Weights of a small mixture-of-experts language model, trained from scratch on English Wikipedia.
Experts: 64 experts in each of 9 layers, 4 picks a token.
Training: a variant of Adam for the experts, 6115 steps.
Below are experts of layer 4 (counted from 0) of a mixture-of-experts language model. Rows are named router (the router's row for the expert), gate (a neuron's input weights, with its number), up (a neuron's input weights, with its number), down (a neuron's output weights, with its number) and show model dimensions 0-127. Each number is 128 + 32 x the weight over its row's rms, rounded and kept within 0 to 255. Numbers have three digits each.
After each expert's rows: a language model's description of what the expert responds to; "raises" lists some tokens whose logits its average output raises strongly, later layers aside. This comes from a sample of Wikipedia text that the model never trained on.

# expert 59
router:123104122091158093158132134107117064117245124104113180139101128068133164104178121132128081149080087147135170099096144149138145202122186147077141062138145085111115136131110116086104102110134113149118143135138102121108077154112097103140100097097074132183108123107125198172121142121101113126077109177131151073163104055157178099130151167150162164160079127109117120168149135134184117112150
gate2:160149156134129145131124152092130125046114174110141155116120174091125082090105136106079185117135192085121135121114067117096142120131183101113139159170184103089154153139141112125143121007135184186098079122165139090116113125153154129145149123062153110159124083137129118118133125141158110121151101224160083089110181152105140126129079132123168152073128151157085093135090167117127108096154
up2:077164159097154177127124053185102158154126109146093081086117076101141221176125107134192128102145104136139171176124087141134125126118079106156151098137050090136121087158117151137123117169122095077132179096145077192170181142101157152157149138123174115101150156111093135109119128083112156138109179055095130163126115151129171131113134124121115082183139099120149147153167119110113141192130
down2:115096098122133135111120131145125150138210097108132176183096120190170134105117180151142030121106154144103134110109147127100091084096132151160083167070151165164135127185112153108153146135160101144107116155107130122142132092088110103138144070121101157158167179086139110137145088118112129118031153081134141155144096059163086138093084109140134150099180159163182132144189128119073105151171
gate3:071161119140088140139089162132130149170133162102134083116093132129120109165134113059151115120124130165153121120120104134116156076117125081149129170101116135094157144168177134110134097131129051162100119155152099066128173155152149141167112159117199137209191162102138192161114142175156132160126158130167142081144100141094146170137110180198142105109200137136166138115052167159113152192160
up3:154095121157097099130087081125125124114108124148110172120173128137099169187119113149071145181137158090118140168115145136157082177127093124167124091158075136109136168130115147125165147182178120063126146111126139199141043127106114168107111173105134112115080098169074098149098157150141143031137134078133127164076109143155112122175105080061100127152113100109078103119119104068149105121076
down3:112123155141077120107146077116126103133160154088116111097048213149131106149161156109119122125138146113132201145175115116109145164099130162144141124160146126122157095152088221145089147100124155167111103125119096077140175127195099159105096071164090138156102102127147199133115144143181168085117177091117133125149166111115117093111155167127083185142103112122095118051090082152166111121072
Year and number digits. Digits inside years and other numbers, especially the second digit of years such as 2-0-22, 1-9-96, 40-0 metres.
raises: "),", "====\n", "====\n\n", ")", "):", "\","

# expert 27
router:128158140114123083168132162150124085151201101141099170084156094100164168106183123150175088103120100179149141181119100137103085111122169124077144119145150136027118076148133119143117124099084156137091159101142082075098107170123073148128124069124147152151135158147170139140120142130123093089094127128079146172129158065171144073140200166151171119168120133122147112153101104124207134108168
gate2:174110162096068160155136090154096119107121082135125116110143107163114211150152143161163145188137204133138104122090173132102083101113181147079118114121041170110124094112103116117130142132138114115101117108123074143079128110060164104112097104159132118094149144128084136133052061199150185122131146096136133140038128148134074137107153114108110114129120141149166107186091088149102110100121
up2:157106143092115146159130164134103067124138097106057148146170035115126158128112125051124135158132147131098126133056091149122146140055136116132110074140133044141133159117121121129112109168083100142131091079055157121129123156104201121110112141117134080167137113101130124095121150086133130099112118160043182112136125148112082141071108137181139171166082159124159149110090087106121098180148
down2:124123127156108073134084121150116116098125091157075111128144100183140129115071065125161168111093125095154180135158165085106131147181125067138086146091107141133153108136136137198172131126157173083156118150197139139155155083093140088077145147087103097133114121100134135147156151143160133157145094104123175109095143172087169109115100075121118128093141078178092160134199183126141137034183
gate3:096158151163133152099059129120133151168107130106137126149129092165170144110153125138134140088129167149126166101151139156112075108109101102133127151137162172143127131181153154121162117108125150103163120133185139073187159128142086204070149104130135123133197113152157115097150184193153051161106117111115106099185166181070126097078145185133087119107219158091124151071141125097145162118164
up3:120112114141119193111162099142095168115102135167119161119142115069146102116129094117178180090094158096080118183082165099163159167113116092190153115101146111132153130161175126128142100131082131034059140119121118117153127119155171118154141151084144077124071154163134114122056119106105117086142112151149172165146095115220156106154127123037116100131102102166129140147147103147133107179173
down3:144117096116145187169092109094068149207140093107156244107149147066124115149111090143168135115117186137194155122100090108149110122124122102140144174126179150111077153149062146105104101170176155165107106088171148137121123111169085123075153090113112137126116087114104098109118140092165041146132197105134114133178125122155087139134133137097118144094126156127102102118118138103173182137113
Table headers and cells. Cells and header words in election and sports tables, such as Candidate, Majority, Turnout, #, FW, and digits between pipes.
raises: "acing", ").", ".", ".\n\n", ".)"

# expert 3
router:094145068074131074189133161109170075165209115093082107131116098107181190103160156135137119151102088166127131147095121128119097153123195103116163076142131122058099079144132107140126110110106107128180138164146088068092096119069122106094094085125102139161109140112107136153146166119115108124084110184073166121166106035117144139097150126129165128116097151085121127138141103133181139100172
gate1:144126148102092089169084132120110118109146125118151138076155114180099115083129182108181133137127152169193129147093166101130141144110122152126080095107204099151061132105101132231139167112133119153085110121135147130101138121119108101051125115126063162127157088119138116131114205124151102183172099151107125136164141121097116143140237110146147153106121140201144114145153111133159101081182
up1:089136155152143138097150084176143203133111155123104175156155142108135126197155062135071115121155101118089122122152133136149126080181075142099158141100075099163187125143119128072114107154112119102152142155177102193124173156124178185192130129159147082101088149181083133127136075126127145069078135119151099109135118124164128121156048131156064087157144100074126120118125141131120158175101
down1:068132122120148111125170141103160164143116095100153142117096066187148078099157158103127076132090102096146119110131103131121140190115132092061192142086208153073181124137094134125069171136130136144186100132116139177158111160129102126167124133216159103142131184088140166107121109138100129141121082150165133122095035181148100072138123146136183086106114166099101145136120111129125163142131
gate2:129075080174122146120107166142158174132123158027117167108107121096179133133170127086060110129085159127113109165177093126164153165134106118079120051148133205141120179101135129139156111104083145194141137080139191128191114162125109120128205114114138155152149166110179156177123135156125105120097085154086114110150098150113166100135108101125105112167162153132127080173113144173105123094123
up2:153189124136154149103129127098172144173101171118145074106146152153101121120113085138144121151145141127106133124156181101084156130124119053148132149165112142143170171125168136141170161168183106069152108090104163100101113064093177098182101180082159102108090114124114074089132054117117157098155147148101093170078173123192093183086078136095105116169098102118135171146131125169104122166077
down2:115117151164117120147140162133145147115146120110147181074124145086133099115127073108080099140153148147131148104180107115177192182130070145102157104195157111130085166122141095158090131157105093149085172108066091118138156132144096120103154143155198068140149141127109130134113181176077105060078134065095137108105171141089093102242143119131137151165128076124118121157093097101137142139131
Spaces before numbers. Bare space tokens and subscript markers just before numbers in tables, dates and citations, as in on 21 August, PS_{88}, | 154 |.
raises: "1", "umb", "2", "ence", "3", "ibility"

# expert 39
router:106137124094171114182147104092168102119241080065040147100103152120158198123172097131119074134143123190122185183116164129160129140105142147120135069142085123146098185124082146107144069126114099164168123132150127115101081136118120125138114081115099146135102162126141156150101132099125116136104092152137137089111120044130178096153145127154130153147113126104106120157119194124131121075191
gate1:150101122159118121113167128108135163079145103086084093090092130078117177142130176089142086082125166146106161182127162118107170130131150115087128164114124170112146121136194100162112144102115099150104165107094141130067078105089124126120156145113167147143189050166062167180135095118168117164178070091124123093126171136146159112148118191134135187130144148160127133216077134147139143085082
up1:124139146132136112092069124083059081157108153156168101185154143162128106167132139211144166167140113082143094120152130142137111115153143125157099073151116119097139157094151185172139140112127129059113150105152113167138134112125124126132112119116091085090069202135100060089160160124058180111095126134103163147152112146116119115134130041087105107114141122120110129066158104119066135211168
down1:130181158048148161147133090157145091116130079158125107104201129149123157127156097143043163139120100146081117116137157159208130129099095165163140125121105150096131124045128140106151126151104129195085098108107103159153130125116142132096079144156145149139132124168039203126168128147125108077133177151124111133143148071144109083095129149179170141122100144035109130125156086134121142136149
gate2:107108158180071109092111105060118097120105189115130074166158128113088096107123077141105130126151142073138112094183215101082149135169151107114203153163093154124123133206165125153133157131151166127116087143119065136120107086168158146093067159131149114101122134107106112139112121116170183135108106139141104109120175129182125117184075110115124060155115129150155124061172144171116097136156
up2:196130109112172106122136150144147161146113088083165118133121117130134144127099129127153109078064112201126090105114100123142141145057062116107133118107137115131104147066137176107158113166155104131177140094102181097091128149051084080123124135119117100146157188150190164159073072127101063110083160159131127166145125170115121143073132181112112149096186120093086110168114065124141175135135
down2:066112072154151143145085103150114087111121119105132166168099115115154116125125120061113195132118124122171158141175180066116164070135142124117162118102172170151164169169132170178196185059096125125135112113118160091115130106113155137113143166158109112116134098101088133172115143135122166115174071123149143117139135087138116074113122105112106148209107099115102106116163103248130088129121
Dashes in ranges. En dashes between numbers in scores and year ranges, like 87–93, 1801–1894, (1788–1792), mostly in sports result tables.
raises: "et", "per", "ely", " •", "ts"

# expert 16
router:089079098034112122129131170072126113114202123079108148154166085055159119137138120149174128123134124141117130099175119139146136119058121150061119113082153119120122094127130145171094111069121119209106155121109123127107117088143147079072148088148068135161107129120157208176178142124121106125127080171134168144153163082103144128119176197099111116147107169161132108139126166132123163117094
gate0:117166091073120167121212176127132121152113100072180206180144110195134086123052111105127139104102125130137116133166101120113108163080103063114110096062098129154143083096130138136120128127127129099138062138159135119119122176133104134095168110149096121092167103175119155122150148132137127123068147173141132170153100132169051188138150169156118101121149059122152131073153110075088112125136
up0:151111133087128125133121135145082136133103149150204116126142161128089134080161125124226201155143163091122115098095053110169186121188099156141136126126118066181106133130120168191177121070143158104147152116100069113112128112134104106141103098105062117176132048081090145111166161147129104105150144091168110097120136113127141121163114097210115145075112134146130125144129132164151128167168
down0:125139105119095100143162136141152110134167159108074110146128215112113102103113113140066163152131131127091076102133166124136166142091138109097132154125189111068079149138176130067090065164105100100158128122160129134095160144166128098208124128129119067186180123140076115206130155122153174142073184109107125151140101141132135096150133076169082105140147168089104145131187127178109120091087
gate1:115152103076127138113159159138074103103132126131114087134167111175139100175155128096092100151142121095157081124144144079185124172122165088074121174146152162120105109133128156104125127156059164110100116166155098071138160103193148139136170162207147148114174126068174126104121144121106131116062133162122148162149112147086107113159183113131100110163041102087105140059159070139128061146136
up1:170134127137110164147180141103164153121102133159134192157141156102132151143116074122144113099102129160105152150126126116083199130131085101120149158106139099164140108120178125090148140134184065071107075126035124156105071127115123109165114104165127095121157167130091113178123084056156152113160106145103084085174156152216129136123101131100168188110140158208131185153128135157104112096137
down1:192102149127153153147132173090123166094142129085120163141116074134185094192136095144110133106087138110154119124140133130135128135085129101169127110107103128136164166112162169086056088157149186134132153154152118154097172178158198142125062089136168054101101129113168174115091076117118155159115070126152065133203112133117103116100106152137140140060086118156126112087165148187091142120096
Mid-word syllable pieces. Middle syllable fragments of foreign or rare names and words, such as Le-ip-zig, Le-op-old, Bols-hev-ik, Jo-z-wiak, tra-iler.
raises: "ural", "ments", "ial"

# expert 17
router:093085097063183131140079176112141070092232149098115174106049081136142102122124147156170141119146103164103162126110108149110117124060177119073139148066162119098130108091106121137134089105130070183113105190100114096075110137133098127073133070113121138164135135116154154174131136115163093160110097174135158118152152065139138107149147157102165147121136162147097145174140128135180104141141
gate0:156170163089181100169099128209119145164105139144104132152107147113119178145144091204140146168136096101108164121105110156156179118126099127135089078067142108107109154117157157162022111110137051143071128120058116128163152150155149144121176126175129134080147149122158123180160155120107140143107171155139131152166115122136087162136166137138137065138147186178151143109141118109199120136077
up0:130095098155107136131099129127162133121127108174179127075154151182128059100103135114144137018137219144145076204135117091089099108166107143071141119147136128116160119158137122039147166114123127137138161138164103115132144140121157191143188159107188138155106111106113129130128114110199119160099125112082101110136152124143121185069088127146154101104094119107156105161190157116071119117108
down0:115132132139114137146112130127128129145081109169120133145122147117171207076105065100097131135156130131115162110152117121076112146141139138172143029153146168115070133143160031096119097121091110128163135123158124194148166123170125124108127194151158126107142186120148123112165165080115097178134118219091077173120111131103112132102119114163114123160143112089105102172091093135094181076195
gate1:084105142042184143110117195103137115176166088091137184073160057112132143122122162156180160133163081161118162122086101169127166126096084141140153090103133166087117139136095116162121101124130119093172097145135151122145150138178080151146147097098079119170138135140165140128155149149137080100148107144059160109184110161146177058115110159159166140085126149170196155138116076157145158129121
up1:110108142122129178104087082150107094092113175090137194132155126122049115151139111137147176093125119112171130045218077125084176079161083129105179107119139076102142140110160131120148122182172091099154082148073118122065143122123149162081155125100169100151150088139122133148132145121193100131106147137159133167154163120120153118125146079164186114108186159132084074118130152163124153151130
down1:123095126149098109088122088119101110115117163087109154106161082151143105132091170163160119110189161163159101169179139124133073124140081126140134180121154120143107105142099117217124130076171092121096131140121112075111100132139139044106148098131122148182096121171157148144134183147121100111135139146115161044084127181169175098118144145127151150193097178109193107082130111125135057084176
Name fragments and digits. Mid-word pieces of unusual proper names and single digits inside dates or numbers, such as Edg-b-aston, Hag-g, Knock-b-reda, December 1-1.
raises: "born", "loan", " disease", "ished", "ately", "):"